config.toml
n_layer = 17
d_model = 192
n_experts = 32
experts_per_token = 1
d_expert = 256
d_shared_expert = 0
activation = "geglu"
moe_layers = [0, 1, 2, 3, 4, 5, 6, 7, 8, 9, 10, 11, 12, 13, 14, 15, 16]
router_score = "softmax"
normalize_top_k = false
routed_scale = 1.0
balance_loss = 0.00294
balance_bias = false
router_noise = 0.1
init_std_router = 0.015
lr_router = 0.000749
vocab_size = 8192
norm = "layernorm"
norm_eps = 1e-06
tie_embeddings = false
optimizer = "soap_variant"
lr = 0.00973
batch_tokens = 131072
seq_len = 1024
train_tokens = 529900000
steps = 4043
dataset = "wikipedia_en"
Below are experts of layer 12 (counted from 0) of a mixture-of-experts language model. Rows are named router (the router's row for the expert), gate (a neuron's input weights, with its number), up (a neuron's input weights, with its number), down (a neuron's output weights, with its number) and show model dimensions 0-191. Each number is 500 + 50 x the weight over its row's rms, rounded and kept within 0 to 999. Numbers have three digits each.
Before each expert's rows: "comes after" lists some tokens at least twice as common just before its tokens as in all text; "comes before" lists some tokens at least twice as common just after its tokens as in all text. This comes from a sample of Wikipedia text that the model never trained on. Tokens count by the router's weight.

# expert 31
comes after: ", ", "in ", "(", "| ", "In ", "–"
comes before: "0", "5", "4", "6", "9", "7"
router:527545510532569541458441426446618526426433488521512485546426451499615524429543466521405493548479570571537446448383520423537468564580506500520446498466471436454481503477506572426512486482516492484552527503452572441508497540553501475470384575551436530406483592469471463485433452558437538567504515520489466465529464521574501409431501469557525549546548465580540514452478544514470462500452473492576486533542540525467549429447464572511554544559416513474388495522437527518483560472541471481519481515522500543595535534574487580391604603440413491483481442478565525464465567512518415540
gate0:433498445471556426558500527444566599404521576467363502553508509499481535469489549466499551538495510500522506530425565537470510525498472518517480575376458535549505501499406486445515502526422459469493390510518520537516470514488472473528510537447559495500384499504449468523482474531520536412503513524515600548484573453488485520471563635518446438468505427384553530477464561428631413470473548574503482507460583481501522477576463476568576486544488489457465514518588523489515465525479447548499627476604460523512572417374522562484506537483494498468497371544532548530501396493486448467
up0:554491566506457576472466537637537442572471445536610549451479547516494515511545522602487498460568389515475421488606528426533483427463505507567487413494499459439544441518514466562520453425503489534538531435493384499566525508461491536542384501566487528524537501464557487513531536500502493531545529442511442467456503470428497414598461431512489521438455528583547453479550442534425614525484525536432539450492438479488493500467523522482441512512525427487506551571484422459544501487475536484493427495457524433495421546606550542533587553610444487445444624487493403548477561547483417534
down0:510412604520511501564532423586439538526501538517519505431560486546397498532513537472563567431483477409480575498588543435489512392414537499530551546525468513551499491506499510557492390498526492480431449469521423552546539516455550459467507505439491468572542534520513444539526525491583490459435537574512552649556487488519445559503517448478334511467432565531470482408525510489437523542513545501467454498548521481536540459521515547468463438518475484538465481610529474444538484605478444617531467487506491584463524380510488483485432440523529503438527477588463471574560371452488462565

# expert 28
comes after: "| ", "0", "%; ", "•; ", "100", "_{"
comes before: "|", "| ", "as ", "200", ",", "i "
router:548554527519470576480495437471615445538417465475533508522461491576600547494520429474538566504552527528453360516355510422534499469596520521599503582448420375445463454551572549391497496475489442470504550422460470536485427586492505517470496605496475504456495608527548429457461475515446599578444480460535463509482447466532504433420483446539576484554547445568546500551481487552503531543473532542538471446518547499477435538465473523557531485461425563529446542498504586420483597430505519472495439537513502513517516490598518528452565499439473522499473449512524465439434524521547564526
gate0:466575520506412540512460425514576488455459535538481454494505514436510424530546485520446475510460484580431529477549420562484477546444459474470497513338488496514514527475473459516467463466531413567590540490440505522571542478389486507561487405558537518604593427532423511590463507514401480451553408436511482493549601513443504489524505495487446481477510511408464536482418563461529433511477528438593460486471492622533458550440526556504472448499441536425525573425478502457456413491489592508474562585538466503476527560436495537517395496448412544498517552532545481467419432450565469555
up0:504639529564487522495490557553527466416502480455504485485373499529549539484525495560468456472557553538455422500490514432542405450483517557432495507552464476640453456518533445488453484513606544549425511464460523540549516548443491517421472455489440464564480544564521485505475333498565434494553505415504599511475613592524460575510475456457517483546561502517524481600538492418482577502475519581492483524518475495496515448517565456483429498438509520578505502458526442451508510545431486474452511442566609435466573414448556539480467495535565547575499498491527593520500410462405509572
down0:557574512536515471523509449465490474450357478544424475513528598529416396481518504497467433457478470448451457487445442510466575501515375451447384479548551531495569440469492462487573474490389504392554475497480474443490572500482457420588428527478488489465546511544497487555480457485486450436613514548518504545548520460521415450476463454433506498586563493441483436505479480579483451560556455487449546476441457589463499382459549530447606514482540558484476475517581518414562486546468468442511524598461479562486424443593506507495467363514425495553503436474505515463503464476503508516

# expert 4
comes after: "the ", "a ", "The ", "first ", "A ", "an "
comes before: "of ", "in ", "for ", "to ", "was ", "and "
router:486429528545468465491489477519503445473610450605521532569488511389464475588457485435517440434471441350445517452535411599472466476456489462514486495515514512562490562541526480479485631416581504438431499518474528490451564451451496545595550524553566542581531498462488573556449526390433492444594554452485540550519504589445414546545534522527456410520516543548432428511538503474519500498543558452477524524559425482459552469571473549528488427489455531511532459501488422475482417414547444561471577497449456516570616428447471472500497524507553483513510489535472501471565436468517410511
gate0:466502520522450480375554408459529522511498517472528463506489482525446388422433522560458517479537496531465548465545543571484538531449458492506494450520471554447533465493456428453529560500529581658482578457513548468472582431570431480555404538563484487414452474587470591505527471531553504584615503497513458531475646459485555456335451505532573525557436448482492507521449538444477427532519478509520528530499485462482507554530518456537537516498464499392536463514456535511542511457551494557382470494513571451534524439565446551464520493544456448463421472505515390467469443448483401474
up0:559555412520557611533521542498519474507542488567477558551541451399540553537555469466541561469431450425482479455513516478465405510560571570364435455464492463550545532495462542549538474498490524437567543477480427545562519463586511499499555463442552533495490466450452467458446525429444450525482480519574477537545480513490497469529565430488552515403537615595423438535573526506557571397462435566417576519563535493518563507540485532500546550585538469523523481464569452401539461518492578419495519459455486492551468573560488581510460575445479550544537574470449549585411506506545551472
down0:532503464515457478534537493427485517526552568545525477553479487518505511385601519545520553474410500486545430556563471497403509570563533602535544447429395495493451491465407517467501516511532492453530521506609519501603517540486524539539441456505584452593425465489490525489506540550438479479529499547539355468505554432518514550555500552474601438515511541495542558537533490495533474494540484491529469499590532600499550502488532431521485565517562470358581396498449439412411493453502535426463589509559473478521530538502490473534531422558530560463481542539508476555613583620514538543

# expert 2
comes after: " ", ") ", "% ", "1 ", "0 ", "2 "
comes before: " ", "1", "2", "3", "1 ", "0"
router:565504475509496570437439404432568463489481466396547586515511568549498516489540447520557504485579595561502464500414557418554464561600511529522490590565408445517433448568590505478453593565468451472534515483528553458516416500575539437510525579445477516448495545560540482459521546571561519494454550483492445462541510480539541436429547438564538572528545353553481527512501481518429481449427499404515482471525586477503454514424457534495505472474497479520455530470466582485505454546548499525499454503477444551464526435461550420469557460401478578543538483472549515597548421444443591543
gate0:482504407516368556574481431414484525512473474529491522568416589438507380513539459513554464513455495465487556581517434551414611502550544454547477522514508467554525558555513482580540546472464435512536553579503499513445451435548480475469575475488442444535413518507412498543470538477560521428438460476433593542494524509454417511530595469443451527525492534495456530574603578555538535492564544580486527497514476551493433519491555488464476500506483493446467549558585382606416548554477553535445455511429445496564535392503553525531543467451396504472470502514439463433549477463462516466
up0:466512569451583578470580504517525511567554484420587353548536411532510417542487389506537420555469582584477447438578547524587471514514432527489510429531562503425555514451541467385507485436576512487429484505565620418559493589466487503533437514543514534408596495438570508423464485547495497546505565547506442464499460472492573503607479475536472529520399476478507474513459475477465548479503473460545526493529475483469610419536509490458585513461438459580509475472449585416575497479439482492490510537491514514458494573559498456484477502578556552485493507522537584505447470573466516496
down0:494375506469465506576533394522495440468526418503371559454471557398514472540457538598527457498484540537509538523547456488453526500483484497467461437511469520491489535426472457594544494591416528514565594487477446531534400514410475598451510452421563442519511461481459564474526517532406509556479501489489525501527509506475487513561525613454501458407470440525482485553430510533529347494501546510490495446564520357518526551566465566436584496512491484440446517560500529551493479465446479571546496452518444541508494450450463465529588504489553414439494520432432519499476593532630550496

# expert 20
comes after: ".", "==", "|", "===", "s", ")."
comes before: "The ", "\n\n", "In ", "==", "He ", "It "
router:508491540542531432433522549567463488441454455538495529460502487526419450488488478579444463510385418474421582521508491449478482572512400478494588480509478543445443452542451428504524488532517512570512558508441459511545504501390551560593547404535574481451512492543491604530470501420443423481467447512393498512563541551441487570566508463538409430561420479506401529543460540513582473557412519458424523531526470422526574589465611524484453480530499515487473521510506476519455539519588610490592458454522460549517567554536447415574532424438481528532487536515548462540501579487542534540
gate0:477567545481480445426543461558532506489478494420523541434553546482483470577570528516596487488488375593593542430515535456536592581494511536526569521507538509446435535508454561404494498523464534473454514497485489518498477400559479461478479463527490527538495556486471472537478431473515532512454572517554434558549571581529554555506439411545516470504454418370506528522496501482522520507576490486516519461495546519456573424504577466479454363568558468573606480662377482505625521467488458476508462445503565495489526429450484440421485406455470469474573471524454498515518458479540503434
up0:476516510550478534539456456469469533508493489574534499565428455474564529399478507470432471563578525474411477532496501591422501409469456481517482522442441484494523473548495471501522577426539523443506504455574523489499511534473422505530511452475557399432515372506530573498484507540440502473467394451488575477515427473520510415474490533571474535473530586618497489412476523483495475533451445499457468506547495502522450501473437546470562742466529546454471446360556483538436465467554540529478468538518539565539491597538514548554492577517556531497466492435525541536432625568457502523
down0:593535443566504538452438531479464418578622502544563513463510543440648461494525543585475507570510480558540537399482402530483454540557574608502579408397471500522410517530556422410489468471469530508488489541439543557519520433568546442569516611580496508517501595549491495513509570427511506507480430504612376509474526561481484496524531536478482505425564513502506511585508500603446548611472514557442465477514513482533498584553475512411568479486503516521506450527548566508554485458495546464491502538578462503439481527455511542426512540560454563564460515471532517533478480479516452533

# expert 21
comes after: "| ", ".", "–", "|", "; ", "/ "
comes before: "| ", "|", "(", "; ", "/ ", "km "
router:593545532509448541522423406530505548454494506538521546519522487485554491569524468439554451516508483517560476538474455472491432520534479471521498574494353473565461499458612446539445456502482436526517559494481400589465454506506446511524564580480470437466421532480501546500628482452498545545541514353493474519444554507520546416458563588528585598557458497576455547470447454525458472567482448489543485448510521457563484461425455490597535529418488455542492518567503464459495630554537515476532522554462447525569353456432602462538536479530434455497569454540535471537521532541458445508
gate5:502474490460484476468534577524531491496562510539436491462521515564494435470516435460467483507385553510486443509493474355548464589353422482532579510515432425486494466415430501451481564457500519438526517525589483536542531487446486510551541450441440492366515475455554460438464541442524420426514600449541508476515546490501502421510478488495534471596514530524507477554529518417416476398416508443414499516580481545499495559567525482501496621563462498465496521536412482620487433499504559521500536455573412467458593485486519603473508489506456543554581509527505515414495443586438487512
up5:536478530481507469492573576577540484454520547552593448525504569621484564509532459435488497537489523440530492479531491366512498566493387447538522470454518383499414560417511534525486472472444519575579506571498533479566501412470446449495513492543476501415555416434501542538492429500542515496501564449422525483465515539521482526410516451510497512477486338447496462566570447446422509457478555476496405445557516601472541472567624458442473542507441474495530591564452511563556398492428480440463459457486521556496510470561548498484443482540474470560509539557548458455497458577547424468
down5:439600462480546522403509443496534503485412544494578460477479424527403447494561387435393501490518479605437512515520494472497462471470501502559538586532512440570526516457471466513461509600564555465485531558551397513547491611447526466502393470509555598523414552457439441431467460477455536565480464430455514496572506510518527547484463425475548495567492491559554542451426468432525524432584453531541471492500549408502457492569382484441449415474506426556484503525481378432538472521586479478518453495511534459497443496416460490468535536572583484534479461576517497494518495578546557478

# expert 30
comes after: "201", "200", "202", "199", "198", "197"
comes before: ", ", "–", ")", ") ", "\n", ". "
router:477545473563605478544513483553528466453449548524418422489462498534564527534487488440531495490543432531494516400478503529536565509531485427456447441497511494444512557570518506498506480556546488598458509430455468405560426574543455415426466503519498509503520515392515503489430520499464456469455570450500457576528562549414436440495508459458559538556441531462442612585488542555498551520513380527497558492555556515425545581503461545432427473419466487534594517579484516532476513512507558512571480618474432559439398519559463550478382403522425448477474458464561556574554515538518452541
gate5:493467462538594382474524535470482468491463507553455465484456488441558507570485558524474542404582495539486483526478531516464516514458447557634507482428566511495593377497501421493538434528491606387585486527484427499448458565551467511492513494535524467495460572461394391510490528460507525458477492582492444491514530465500519499560577543501533590538525565536584486449544489493455602468478560545492465573578507498444484541541513513551464479441486617512516486450588496452438518521473560522455492494387466587504499457407441558602484493553417434493570471631515519501548572495507494457
up5:436569452424450598548523415538428472530524526506559473515498495556486569485549446494498492530472543530493523513566477474486482506620505461422445475484432479488427641538551572481442560528482467661431536475529586577424487396501465533508523518496500515453535424494595536493563418502522482587542557487503510470469532599531518511526453501490476437464525441423462508541376552521527383522522444485469492436426477479537457478531434511429441424549527497540575487590498534513500474538554525509548492503562535431521549485563544400391499512379533562517582496465538527501466425521520516482
down5:452533510539549501529533529493464526467595497540583520465454437552521508417458460534577511557515492498471514523435558474551505460389529487456480381564575428521400498448498565524528583604459530574523501403512537489497523458571637494533516578469434468508488531566511549447412537502585479525405508537484524471497448548486466566539452496527328545510602510491568476539465522498456463529674443507528481615450441430594578536465494509555506527507563506593481459493518442450475486515487420575510529494571502540455469489463495489583498517517518470483563530562454487488543491512528475539